Experts of a small language model.
Size: 20 layers, width 256, vocabulary 8192.
Below are experts of layer 6 (counted from 0) of a mixture-of-experts language model. Rows are named router (the router's row for the expert), gate (a neuron's input weights, with its number), up (a neuron's input weights, with its number) and show model dimensions 128-255. Each number is 200 + 40 x the weight over its row's rms, rounded and kept within 0 to 999.
After each expert's rows: "gets" lists some tokens that make up at least twice as much of what it gets as of all text; "mostly gets" lists some tokens that are sent to it at least half of the time. This comes from a sample of Wikipedia text that the model never trained on. Tokens count by the router's weight.

# expert 19
router,183,188,255,178,131,139,213,121,140,160,275,201,229,202,171,225,233,203,166,225,213,151,184,205,168,268,247,264,194,189,227,272,163,268,228,212,207,184,167,225,115,203,173,249,178,181,193,329,180,207,193,169,192,221,233,213,104,185,205,111,204,222,136,179,273,170,208,202,282,146,212,151,191,200,224,180,226,185,151,175,239,186,219,166,226,182,250,287,192,213,148,211,237,187,251,236,211,200,152,202,244,220,161,230,188,130,215,227,151,181,190,155,149,233,230,259,189,105,249,235,201,252,139,219,237,236,244,182
gate0,176,244,247,206,269,206,121,229,206,154,208,152,244,201,171,226,135,143,181,220,234,253,225,178,170,162,189,205,145,252,225,187,181,275,156,168,186,117,161,167,154,161,155,258,259,212,230,239,186,212,191,248,241,201,231,239,232,181,187,206,192,172,197,223,171,243,253,169,255,228,190,190,211,189,249,232,157,153,201,178,94,201,217,211,186,214,284,184,217,222,184,268,162,238,176,201,216,198,209,234,205,179,145,130,261,186,238,185,193,132,217,232,171,215,130,187,265,148,129,204,104,242,150,223,134,238,212,204
up0,190,156,205,163,209,173,176,201,196,150,198,199,146,215,236,163,172,178,215,241,206,121,242,184,177,178,227,184,145,199,157,206,179,204,215,155,216,194,223,192,272,252,205,178,119,270,255,231,229,181,191,187,204,218,216,265,159,220,235,185,214,258,243,214,167,333,177,152,119,210,147,230,232,170,180,245,280,177,177,219,223,203,211,210,211,157,262,265,119,183,240,224,230,160,128,130,257,190,172,222,186,190,251,115,250,178,236,142,238,153,134,236,173,207,114,233,210,207,201,208,213,184,278,217,210,223,187,186
gate1,213,185,202,150,215,219,228,197,175,235,217,149,227,242,190,194,114,243,221,271,181,184,198,204,248,252,259,156,176,240,245,231,286,213,167,274,219,268,226,176,225,263,196,180,119,231,242,215,221,210,192,178,238,225,245,202,166,134,129,253,194,265,111,138,167,264,295,244,242,238,132,239,229,283,170,203,198,121,139,185,152,207,226,200,202,182,258,207,202,275,177,180,192,166,196,219,231,182,139,237,188,295,207,213,216,184,187,180,145,212,118,188,219,241,121,163,237,142,204,168,225,232,236,246,205,189,266,127
up1,187,196,207,188,219,188,253,179,165,252,145,194,204,172,173,180,144,248,251,207,199,161,239,196,230,222,261,170,172,229,244,228,281,241,165,224,269,230,201,225,217,253,198,184,148,230,262,248,154,184,228,176,222,206,242,204,175,180,213,192,150,206,203,155,231,239,242,258,254,235,174,231,222,222,254,204,216,157,170,161,129,218,189,145,266,218,287,216,291,207,162,201,178,143,230,175,229,150,158,158,206,248,147,268,182,204,219,179,125,181,168,170,204,186,120,176,142,103,204,135,210,159,224,250,215,297,215,156
gets: "i", "o", "y", "a", "-", "ra"
mostly gets: "ku", "ko", "ah", "ji", "ya", "iya"

# expert 29
router,142,196,214,279,224,175,219,226,156,214,125,252,270,144,256,217,236,165,199,231,242,185,179,277,277,159,253,198,322,233,220,159,199,221,169,187,190,247,175,195,221,230,122,206,164,209,223,142,214,165,188,206,219,204,232,175,201,263,122,217,209,199,220,198,197,235,221,164,176,257,168,169,203,244,189,228,236,235,185,231,190,261,228,247,203,211,244,134,216,177,178,189,146,186,190,211,240,177,158,216,137,144,222,206,150,229,278,205,214,164,276,159,158,206,193,246,152,226,157,142,247,211,240,164,228,196,195,196
gate0,208,183,214,162,205,194,213,249,211,260,267,155,193,162,137,172,231,166,207,92,155,183,113,210,139,192,244,96,164,168,234,237,233,223,133,217,208,194,268,254,203,206,216,193,236,192,288,218,233,179,204,235,267,143,188,191,287,182,142,174,179,200,258,186,209,259,177,253,174,199,208,177,230,215,239,205,164,195,281,201,242,313,188,188,187,135,194,223,107,204,226,227,179,249,77,226,244,205,167,227,210,247,243,164,166,238,197,198,191,218,181,239,193,224,168,157,204,185,160,272,187,162,166,197,239,166,234,194
up0,225,223,230,167,203,195,206,266,192,252,187,161,201,199,144,199,209,151,190,144,171,228,164,233,160,174,242,102,184,146,238,196,228,193,150,210,191,186,251,239,201,199,199,165,253,163,304,238,189,219,242,208,272,153,149,229,319,182,153,197,212,181,253,143,203,260,187,215,215,217,208,194,146,166,186,231,157,300,286,217,211,307,217,262,146,198,163,250,120,249,197,217,190,256,189,191,245,214,123,200,202,202,235,153,147,258,198,185,192,152,217,193,187,202,192,153,151,183,161,304,200,161,146,171,202,157,224,178
gate1,192,213,165,184,273,191,229,218,195,252,184,161,158,242,189,233,174,200,104,127,202,165,219,286,189,198,239,123,224,190,228,238,149,167,230,175,182,222,266,247,165,170,204,125,155,185,224,188,196,224,166,215,162,263,210,157,270,227,190,155,183,309,166,234,221,221,170,224,242,170,267,210,179,152,245,202,200,240,192,241,196,241,240,264,122,157,207,227,190,192,300,220,146,177,193,198,207,217,175,172,202,261,237,203,194,196,233,155,235,182,198,243,308,210,210,184,186,154,104,201,205,187,225,262,169,167,238,160
up1,206,161,216,204,189,159,175,163,244,212,266,240,187,179,252,205,218,198,192,230,211,192,160,223,179,169,219,214,239,178,182,182,166,182,191,166,188,198,192,196,245,183,209,211,311,173,128,206,193,214,199,220,189,207,263,168,199,192,242,273,275,94,210,165,252,74,261,186,255,171,209,234,196,181,172,161,193,166,215,217,194,107,245,190,136,199,253,245,216,137,149,210,154,273,147,219,189,216,198,195,180,272,212,258,193,168,145,203,223,197,188,144,174,230,253,200,235,200,162,207,144,259,200,188,240,183,200,186
gets: "\n", ".", "==", "2", " It", "|"
mostly gets: " They", " It", " there", " There", " well", " He"

# expert 16
router,163,247,243,232,201,167,251,182,128,151,244,125,176,232,208,180,189,149,174,134,189,193,233,209,170,170,167,166,167,215,213,103,248,197,143,154,229,217,253,250,194,225,157,197,213,195,211,218,261,201,215,171,248,190,251,244,211,141,288,268,257,189,175,209,225,300,171,218,173,225,181,206,263,158,260,163,213,237,173,247,244,259,166,225,173,226,238,122,149,245,224,250,156,263,223,240,216,149,203,253,153,196,131,163,263,204,189,174,178,193,118,181,236,200,109,240,258,215,247,291,196,203,173,210,144,181,159,217
gate0,182,256,183,218,218,206,175,166,254,238,96,226,160,119,183,253,266,253,163,223,139,262,161,228,228,239,224,229,158,168,165,153,156,288,208,196,217,284,241,140,183,265,215,230,137,176,268,96,96,211,236,192,178,163,151,208,168,164,181,177,209,220,220,181,133,207,190,168,157,113,209,179,188,183,181,173,285,200,223,132,246,217,130,170,203,233,210,202,182,237,176,238,137,162,221,200,213,299,184,238,203,168,207,158,203,224,157,207,211,215,190,280,182,159,198,168,249,228,146,158,212,165,114,113,187,191,160,232
up0,139,144,173,183,155,199,201,134,229,252,184,201,235,187,112,257,240,171,153,219,177,281,169,171,184,240,192,246,238,159,213,238,199,207,196,221,169,236,297,109,174,197,223,207,204,154,215,221,214,218,193,178,254,147,213,210,117,217,152,181,204,275,256,163,159,216,189,110,175,155,193,141,221,227,161,209,255,165,230,144,250,170,170,154,281,181,232,143,250,166,171,212,252,222,236,186,185,233,174,222,164,181,243,187,223,189,142,262,207,252,157,213,161,197,228,137,283,217,132,197,267,187,125,204,213,204,183,242
gate1,220,158,136,201,96,215,252,213,161,245,278,149,212,188,172,217,125,210,85,191,135,252,237,199,205,151,184,156,213,194,241,171,155,214,221,219,205,256,325,202,188,204,170,215,127,178,251,158,160,205,177,230,194,222,184,239,124,196,281,213,181,218,157,181,196,299,159,176,226,209,210,207,213,163,269,205,199,298,200,186,155,231,159,157,161,243,192,165,240,189,166,217,232,235,216,271,229,217,215,184,251,216,206,194,244,223,261,169,207,208,164,209,240,228,171,162,152,129,132,178,197,161,255,250,161,178,188,206
up1,242,162,140,235,122,171,241,192,126,205,223,188,175,151,198,204,188,141,151,155,168,340,236,203,200,181,230,192,208,191,258,156,258,222,223,137,230,236,241,111,208,155,160,186,125,189,270,144,178,190,175,252,236,219,242,244,143,265,254,218,281,209,202,176,169,264,179,215,148,252,161,145,212,166,191,205,196,247,231,255,213,240,164,140,135,292,153,171,270,183,156,153,183,140,242,242,219,196,194,202,233,219,224,183,181,216,206,187,181,172,219,144,197,271,181,214,129,164,212,193,236,166,222,246,163,195,177,190
gets: "2", " ", " |", ".", "1", "°"
mostly gets: "′", "°", "″", " financial", " lb", " religious"

# expert 4
router,227,195,219,259,144,233,227,221,169,252,190,173,228,210,121,193,234,248,155,227,174,184,121,193,277,268,252,203,162,142,182,150,147,159,262,206,221,173,207,176,166,186,172,189,150,211,257,207,199,186,191,216,157,295,175,155,140,223,166,156,251,193,276,162,207,200,225,225,134,164,186,222,167,216,272,264,213,144,111,198,142,271,192,168,162,217,249,195,172,244,168,208,231,188,185,251,236,141,240,210,245,168,239,241,221,225,190,237,192,242,121,244,246,223,177,197,251,214,165,217,108,178,292,212,259,293,168,228
gate0,204,176,209,215,187,191,187,151,231,262,114,242,133,186,211,206,177,207,246,222,232,196,159,211,215,209,235,229,302,199,257,174,241,224,187,117,189,215,156,189,208,176,246,128,257,192,251,238,195,182,156,220,244,250,161,222,195,223,307,158,176,203,156,201,297,202,156,202,207,217,234,108,215,246,165,192,206,207,193,259,226,170,162,262,132,181,179,164,176,238,233,200,159,207,233,213,212,145,214,199,205,220,200,208,205,149,337,207,196,156,207,178,282,161,156,145,188,124,221,166,289,239,194,204,148,185,207,218
up0,172,194,201,185,249,195,189,218,289,210,193,249,161,208,172,196,241,196,232,118,249,265,182,261,218,224,270,179,206,219,200,158,277,197,173,158,173,223,164,223,134,212,204,171,215,259,174,165,219,195,156,225,168,238,223,255,218,235,209,213,192,132,142,150,272,215,136,147,166,229,229,213,236,259,156,204,226,259,198,240,187,114,148,205,178,156,212,132,211,191,218,233,183,221,255,211,189,209,118,193,156,186,152,152,179,192,236,205,151,264,171,163,249,209,198,186,237,172,282,142,269,197,194,160,160,198,194,225
gate1,314,106,203,244,255,172,233,227,255,238,249,185,236,174,236,171,198,195,196,145,188,288,215,188,178,239,190,248,158,276,216,169,201,163,208,169,194,247,163,193,186,78,184,197,208,159,279,113,157,242,212,281,189,273,198,173,183,197,197,271,204,171,168,219,253,254,239,198,187,193,76,190,141,248,201,186,290,273,241,278,216,242,123,185,199,233,191,123,190,258,164,192,237,207,159,182,144,135,211,135,245,229,167,201,191,173,153,233,204,246,234,212,169,203,184,213,231,187,182,193,203,228,197,177,218,184,170,165
up1,115,251,213,247,183,218,228,239,263,230,237,74,224,257,160,158,221,145,130,202,209,243,187,212,171,212,241,181,176,129,201,206,225,212,200,160,152,200,176,255,244,221,232,290,189,209,178,229,255,237,234,203,256,126,234,212,225,171,187,139,202,151,227,128,177,191,146,153,121,230,161,209,216,240,89,134,220,269,165,245,220,267,155,240,204,155,245,258,156,153,166,190,171,134,291,257,186,214,244,202,199,266,174,144,144,205,203,242,175,174,214,322,178,203,181,226,175,204,245,216,205,168,197,233,152,202,213,225
gets: "s", "es", "ers", "'", "is", "ies"
mostly gets: "ers", " them", "ations", "s", " members", "ions"

# expert 28
router,126,167,204,221,244,219,183,187,217,191,206,204,165,197,186,177,176,274,171,190,218,177,241,235,232,170,268,223,206,235,240,243,230,262,241,188,244,139,188,201,243,195,201,181,202,181,200,157,119,185,180,128,251,170,115,197,276,163,260,269,190,259,148,177,169,241,135,209,215,248,152,236,197,183,272,241,231,176,242,316,239,154,199,218,159,204,128,172,171,293,151,185,181,256,113,218,237,179,186,269,208,210,150,239,263,167,211,160,266,218,226,219,168,231,139,256,222,208,150,204,121,179,242,210,198,161,189,249
gate0,247,226,151,224,166,150,242,156,221,227,293,267,222,198,157,181,182,215,101,186,185,233,147,177,164,191,229,234,138,220,192,271,243,200,234,202,177,229,209,160,228,210,146,197,102,173,260,193,234,204,221,214,256,167,196,116,217,244,193,275,226,211,131,206,207,165,172,277,182,238,123,210,203,214,125,259,200,138,211,233,150,186,243,142,150,251,208,187,199,194,137,236,127,224,165,255,237,162,189,163,141,210,250,198,142,235,240,159,185,306,244,176,224,206,209,202,215,221,149,173,208,166,232,195,193,145,206,148
up0,168,190,242,147,207,147,241,176,213,157,132,214,261,120,149,250,202,144,247,109,176,191,180,223,221,230,151,118,265,221,289,236,192,221,219,190,224,175,201,213,229,256,156,167,141,175,259,239,236,176,187,191,181,220,188,233,157,178,166,304,163,239,197,164,128,122,187,232,246,193,168,236,214,191,165,190,198,220,206,170,199,225,151,207,204,187,206,281,171,280,123,222,172,179,197,257,266,180,184,255,241,236,236,234,160,174,269,148,128,214,178,211,198,217,136,209,173,177,133,220,193,186,162,217,165,181,216,200
gate1,103,239,176,163,208,126,188,168,234,190,270,211,129,175,168,213,162,201,203,231,182,137,216,229,196,196,233,133,234,233,178,217,190,175,121,225,120,182,204,282,243,176,218,230,301,208,145,221,165,158,233,212,178,225,171,244,231,200,257,242,228,158,228,268,219,140,229,148,182,203,143,217,191,172,209,180,223,233,227,181,231,156,230,190,177,221,145,184,136,192,194,186,167,211,176,230,230,177,144,262,176,196,251,172,193,193,153,190,150,242,112,214,309,245,260,248,234,253,259,164,220,223,155,178,279,159,215,236
up1,210,258,162,100,203,150,177,248,201,244,309,218,211,212,250,164,254,230,217,173,175,173,152,256,181,213,112,108,227,222,102,148,184,254,200,253,128,171,253,206,208,269,234,223,251,139,150,210,167,244,173,184,176,248,271,206,231,134,221,215,172,126,259,276,274,181,245,178,224,205,140,126,204,274,157,195,178,241,190,148,195,188,241,252,181,194,198,166,130,216,191,192,158,194,162,193,200,278,175,219,198,148,250,214,206,184,165,170,156,153,126,298,220,186,220,250,186,231,163,152,235,220,274,191,138,204,254,277
gets: " as", " and", " with", " was", " is", ","
mostly gets: " while", " but", " However", " being", " including", " because"

# expert 30
router,181,201,233,204,220,195,178,200,129,115,133,135,164,236,228,236,113,199,199,207,223,162,233,240,209,217,135,166,176,149,256,173,225,279,252,246,225,230,205,246,225,138,160,156,165,255,206,326,226,210,149,117,268,216,205,283,237,226,218,190,138,283,267,240,201,200,146,188,183,228,189,200,293,186,223,184,143,136,212,186,226,161,193,243,211,184,136,243,217,209,150,329,223,161,157,207,169,272,229,200,212,179,282,157,292,233,238,143,154,148,148,227,210,175,162,155,192,240,160,264,224,157,161,225,180,162,169,285
gate0,216,237,175,161,208,268,173,259,180,239,243,164,198,182,155,207,269,208,190,201,252,207,153,208,101,201,194,187,224,188,258,218,226,199,200,250,192,184,248,193,130,177,217,216,167,232,236,191,168,164,154,191,191,155,219,179,161,255,267,199,186,219,225,205,177,164,234,191,141,139,154,174,188,186,246,262,163,222,212,142,202,167,197,231,152,232,209,267,263,167,193,89,166,209,247,222,152,152,162,248,273,167,190,174,220,267,224,228,268,165,257,278,156,134,182,225,189,139,230,129,200,237,155,184,149,209,163,175
up0,193,219,160,174,219,235,166,224,207,210,275,147,231,219,184,222,191,247,196,139,239,231,244,214,149,260,182,258,208,173,191,265,224,199,192,215,198,189,221,183,137,155,171,181,180,178,244,225,168,226,134,264,209,144,246,202,136,272,236,236,222,230,209,206,156,183,131,179,150,178,127,174,204,159,225,286,197,228,199,190,205,181,253,196,228,213,142,203,273,159,212,103,164,204,204,231,226,136,145,245,226,172,203,208,158,217,251,236,186,167,188,282,191,141,133,208,167,200,251,162,235,184,161,154,165,181,178,160
gate1,162,182,165,185,236,239,192,152,189,149,187,192,167,297,181,165,213,208,149,208,187,252,192,237,157,212,268,162,172,221,172,217,242,193,88,179,204,221,226,190,168,193,196,203,203,206,226,167,223,111,161,237,140,170,134,179,256,229,144,215,223,199,196,147,201,207,151,166,179,191,176,207,195,233,160,246,231,236,234,276,175,203,133,205,154,239,188,180,260,234,311,156,239,216,259,168,98,141,236,221,195,191,226,264,249,146,192,204,225,266,199,217,197,206,256,248,180,92,227,186,228,161,148,264,254,186,265,141
up1,153,216,208,216,258,211,200,183,228,144,182,217,185,243,211,186,208,271,235,227,159,188,216,229,149,149,283,214,204,164,111,214,222,239,137,121,231,159,182,170,255,198,160,203,194,158,203,155,187,132,183,242,182,244,165,167,251,209,186,222,253,197,256,114,255,233,158,186,215,195,205,279,253,232,235,180,182,294,229,230,251,255,212,181,203,235,203,157,242,166,237,176,267,181,244,185,175,178,239,184,187,156,195,241,157,259,256,254,194,176,237,156,166,198,250,243,190,93,215,196,196,166,207,287,280,152,171,190
gets: " |", "5", ";", "6", "3", " m"
mostly gets: " art", " gun", " painting", " kg", " sq", " Dan"

# expert 10
router,187,235,229,221,185,214,173,165,236,152,215,164,195,179,259,231,173,154,206,220,131,232,169,134,159,179,174,221,186,202,186,153,171,179,137,231,236,159,173,212,218,259,229,253,165,193,138,223,187,233,121,185,210,154,230,208,225,201,178,143,183,208,278,218,148,182,190,187,170,260,227,224,294,183,225,226,191,159,177,240,272,183,183,249,240,187,68,198,203,189,209,227,270,162,212,212,175,203,149,265,189,258,190,161,246,204,177,165,269,173,110,245,171,182,238,187,319,234,165,313,176,186,200,166,242,191,177,203
gate0,202,176,194,203,207,152,198,152,120,237,198,221,105,261,184,159,171,185,225,255,166,141,204,199,144,231,183,195,212,118,147,212,223,253,174,196,239,183,128,215,220,190,211,274,143,187,254,189,276,156,180,224,235,206,206,169,201,225,248,250,128,290,209,170,236,120,262,159,181,207,180,189,216,198,244,139,111,224,194,207,217,210,149,191,190,262,201,217,215,237,192,144,238,230,176,171,193,223,212,218,185,212,154,179,165,194,235,160,220,244,201,239,274,208,236,157,200,166,171,219,240,196,239,221,260,192,283,227
up0,119,210,249,259,207,125,160,135,125,199,210,195,164,198,203,215,146,226,163,270,157,149,180,251,183,238,238,204,216,157,183,193,220,204,209,163,255,221,212,248,201,205,211,269,127,251,195,131,262,184,191,224,227,177,195,228,268,257,212,224,140,250,197,185,241,161,267,140,193,210,184,144,188,170,196,117,182,203,195,235,206,181,164,204,251,276,210,201,201,222,153,125,223,192,148,121,166,228,211,187,159,184,172,179,204,169,211,169,224,244,143,241,252,239,233,182,198,107,172,191,225,169,210,175,292,220,251,205
gate1,131,284,191,279,172,273,156,161,265,228,187,114,134,193,235,240,239,192,239,188,170,241,225,164,181,224,238,173,207,235,185,191,163,125,130,153,155,147,168,196,218,260,177,206,266,199,173,216,202,117,236,203,225,160,195,198,300,165,209,169,166,186,185,206,141,181,191,156,145,243,287,191,162,235,231,122,245,155,182,182,214,160,184,244,200,206,197,200,172,204,220,183,185,260,139,269,189,158,205,184,156,188,245,179,196,144,204,263,149,176,136,238,208,251,220,268,185,223,196,141,211,205,141,201,178,95,220,233
up1,158,186,109,211,192,230,208,262,196,257,288,212,214,202,122,153,259,160,166,152,191,306,181,142,247,167,120,220,182,242,171,137,208,209,164,197,219,197,181,221,192,181,217,108,164,254,174,186,174,147,197,229,139,139,205,181,193,151,296,273,201,215,192,210,169,190,188,202,174,175,225,261,184,278,146,245,199,177,262,244,182,190,226,219,180,159,159,154,164,236,145,176,225,242,213,256,255,181,250,228,162,221,209,220,196,245,265,197,110,153,173,298,196,236,181,247,200,204,249,171,205,226,217,240,172,172,199,178
gets: " |", "|", ";", "3", " (", "="
mostly gets: "_", "\\", " sq", " ×", " \\", " gold"

# expert 8
router,244,278,172,136,274,265,125,140,241,186,160,127,175,128,192,230,210,263,200,245,245,216,169,216,199,187,247,258,251,190,257,158,155,241,231,234,224,195,187,186,207,175,164,170,221,249,155,174,275,162,219,234,151,184,180,298,108,178,200,153,162,208,228,211,202,273,152,198,212,232,169,194,119,151,230,244,208,178,209,202,274,186,162,208,187,195,214,181,146,136,207,270,202,201,171,164,216,178,180,133,212,256,230,187,169,251,225,219,296,220,188,228,175,170,107,168,159,264,203,159,170,213,170,172,165,191,196,154
gate0,262,190,134,220,197,240,222,195,181,150,231,149,182,169,169,193,213,216,139,241,185,269,188,151,290,84,215,179,241,172,244,206,249,173,147,197,177,230,233,225,225,161,189,233,185,257,185,270,197,139,174,209,208,230,96,220,313,149,201,186,179,325,183,245,179,218,167,199,218,188,146,235,198,180,169,261,141,243,219,218,194,192,158,242,185,236,176,102,198,275,164,126,251,174,153,257,202,168,251,257,177,240,176,201,256,217,184,170,249,224,167,194,230,173,198,170,204,209,259,219,210,172,207,276,222,186,256,183
up0,214,198,197,216,262,257,172,171,136,190,225,159,137,162,225,214,272,294,173,197,186,265,191,119,203,101,205,207,203,157,285,240,222,171,197,155,225,171,221,170,212,171,164,182,137,223,185,284,242,151,182,202,191,229,111,203,312,174,189,192,167,312,213,234,168,267,178,243,200,227,168,227,213,201,162,261,113,167,255,162,198,175,183,235,222,221,193,202,198,214,156,158,249,144,161,168,178,185,203,205,222,247,265,184,206,231,198,220,221,229,169,182,248,250,195,161,188,191,220,167,228,135,238,229,203,203,206,223
gate1,205,239,244,299,219,225,183,196,219,225,169,180,229,195,231,214,258,160,158,165,176,174,168,236,180,242,188,228,133,237,267,161,194,197,217,241,206,264,217,177,209,145,229,265,163,208,197,210,182,235,227,110,162,141,277,224,238,214,232,160,224,226,261,243,197,153,228,306,168,228,122,208,213,167,181,242,179,177,148,207,187,229,190,179,102,222,201,226,206,176,128,138,174,180,319,206,142,172,232,218,145,155,168,137,132,234,146,252,243,228,247,150,207,198,209,195,179,216,182,253,219,206,226,159,182,165,163,288
up1,234,201,209,225,231,241,189,252,260,246,127,219,171,166,221,173,218,206,199,151,245,208,166,258,224,206,114,225,225,262,214,176,239,259,215,209,188,189,203,169,237,112,199,207,128,190,270,143,197,214,245,220,212,173,234,157,197,301,142,259,222,211,169,264,189,198,222,167,209,228,138,270,154,243,181,227,257,227,191,240,187,193,190,181,194,221,209,176,243,195,110,236,133,198,219,234,227,174,203,268,162,180,261,202,150,192,243,223,236,188,247,194,179,211,169,163,202,154,84,180,165,264,218,224,191,204,137,204
gets: " ", " (", " \"", "–", "/", " /"
mostly gets: " \"", " (", " [", " “", "/", "("

# expert 21
router,289,223,128,166,266,223,192,209,235,238,254,216,135,222,145,166,176,234,242,132,227,130,164,171,108,198,188,211,161,193,121,141,177,201,117,136,187,180,216,143,162,168,145,179,237,246,213,158,195,181,201,182,170,167,184,179,246,231,233,236,146,187,149,153,214,188,238,161,174,171,195,228,201,226,153,178,211,204,232,230,167,166,193,213,168,258,176,229,208,222,225,243,147,255,196,235,243,236,280,211,198,250,216,178,155,201,159,156,143,231,272,275,198,173,225,162,224,239,234,220,269,254,280,279,192,176,210,168
gate0,205,261,184,133,215,204,227,190,218,146,86,238,183,263,201,229,192,192,223,133,205,213,262,198,173,257,177,188,219,105,116,161,138,245,211,215,254,204,204,178,209,185,165,117,204,232,243,188,194,147,204,230,114,205,253,206,203,186,173,250,226,175,143,75,110,212,200,161,201,190,208,151,169,205,177,167,159,211,196,197,232,272,236,176,147,217,214,202,172,142,214,213,229,153,260,156,223,222,256,178,179,159,264,171,130,220,222,126,204,204,238,208,240,202,213,183,144,254,170,260,203,231,225,160,197,245,225,178
up0,229,158,193,239,228,200,185,223,172,172,194,195,198,239,137,181,186,180,203,251,214,168,152,193,172,216,163,229,187,180,157,176,178,284,159,214,135,132,344,211,135,166,225,156,140,246,161,198,231,186,147,155,158,214,172,193,228,129,213,188,114,236,181,236,167,223,196,220,151,132,139,210,142,184,218,214,187,253,127,169,215,252,271,209,231,212,211,210,169,196,202,233,162,257,214,191,260,161,215,280,95,253,196,203,191,236,221,223,213,209,170,242,207,178,195,201,217,282,134,267,203,261,130,128,165,167,223,170
gate1,235,261,198,212,293,172,231,201,238,241,158,73,180,250,154,198,173,220,165,220,244,125,221,198,121,179,244,187,160,176,223,129,173,193,153,273,146,250,161,172,201,118,270,186,241,227,187,208,212,208,231,175,186,228,177,204,207,215,136,146,87,253,191,148,204,158,213,154,243,189,254,187,184,206,221,179,214,236,171,208,206,159,207,207,251,257,225,168,181,230,280,205,127,220,252,186,252,220,272,118,172,211,195,193,144,230,238,171,237,139,208,158,193,217,266,180,213,221,197,262,164,118,222,227,209,211,231,195
up1,221,315,204,202,284,183,187,200,194,195,139,138,203,242,207,195,177,180,199,147,233,146,151,235,213,225,238,192,149,187,229,133,191,165,162,238,152,236,206,183,226,120,214,231,180,250,239,163,217,220,267,211,272,221,187,106,247,276,237,234,192,205,232,88,110,238,115,164,238,243,242,198,222,221,232,237,237,181,137,204,241,165,186,191,229,225,172,174,227,256,271,198,89,237,205,206,239,217,290,152,193,159,197,159,118,201,185,126,188,203,227,152,186,224,191,116,235,255,208,254,176,150,199,207,209,185,196,186
gets: " in", " of", " on", " to", " the", " at"
mostly gets: " over", " after", " during", " in", " through", " until"

# expert 9
router,241,259,131,209,196,151,201,188,206,162,198,194,120,233,178,198,165,215,205,270,224,171,236,231,281,178,254,187,249,236,265,222,245,234,189,120,157,251,200,255,206,224,286,274,142,253,113,272,247,175,172,166,182,165,121,266,225,210,200,212,169,272,194,182,256,146,139,120,136,187,221,202,210,189,162,208,180,135,185,160,176,238,178,263,245,207,156,190,297,174,157,179,171,202,268,132,283,198,188,201,191,209,160,249,222,189,248,192,207,171,164,129,207,220,225,253,214,249,251,211,125,146,247,171,239,158,188,226
gate0,265,130,111,234,204,230,191,218,150,229,206,191,204,158,189,150,245,181,201,171,237,227,219,194,191,245,192,169,213,154,245,204,172,191,105,192,163,217,302,181,196,241,263,237,234,231,206,207,173,214,213,119,255,151,198,97,172,197,212,287,115,189,184,229,238,226,238,211,204,215,158,159,135,234,204,216,148,231,237,253,116,198,214,210,177,199,191,175,180,191,220,204,210,211,186,243,241,185,250,96,153,163,263,171,136,193,231,249,154,191,219,177,225,221,278,159,192,245,215,234,157,247,245,229,171,231,281,212
up0,213,176,109,186,167,163,197,233,184,241,226,175,221,108,151,218,293,246,273,210,214,236,212,205,243,268,210,194,220,202,226,272,188,174,195,206,146,259,261,143,259,246,272,241,228,254,147,170,151,203,252,126,239,156,174,213,159,238,139,254,127,210,270,161,264,256,194,157,123,233,147,210,131,215,193,177,180,177,174,239,157,176,196,211,240,250,127,153,237,157,183,165,249,213,184,184,227,215,172,142,158,155,241,173,137,178,196,201,162,161,207,171,220,226,294,146,219,243,272,249,184,297,238,236,208,197,298,241
gate1,203,203,96,194,158,186,221,170,196,238,167,125,212,217,134,150,227,166,187,202,209,214,110,169,202,245,215,153,247,197,128,152,189,178,218,228,185,134,219,230,183,166,196,222,199,207,193,168,160,218,94,120,270,281,128,264,204,119,209,149,158,187,211,272,237,204,243,215,230,177,208,189,254,163,221,180,148,192,254,186,239,228,196,190,228,169,174,184,180,199,279,133,244,167,200,202,140,266,207,190,164,203,253,206,203,160,163,193,161,198,137,250,217,107,250,151,177,198,199,248,243,233,136,189,147,188,217,221
up1,181,252,174,163,163,77,183,147,161,160,167,104,208,207,168,222,184,193,283,233,249,182,201,221,233,193,232,187,277,255,123,206,201,167,252,187,214,138,174,234,221,193,199,278,186,213,152,183,201,150,183,109,240,201,158,215,210,179,158,185,197,190,259,192,287,214,170,158,156,252,187,232,274,128,191,120,182,197,176,120,226,183,211,245,299,226,157,164,228,199,234,133,207,182,236,138,239,238,165,188,156,151,264,190,240,241,222,191,131,94,178,169,208,165,202,206,201,194,264,224,190,196,168,180,168,193,179,187
gets: "\n", ".", "==", " ==", "===", " ==="
mostly gets: "\n", " ==", " ===", " Coordinates", " Candidate", " Turnout"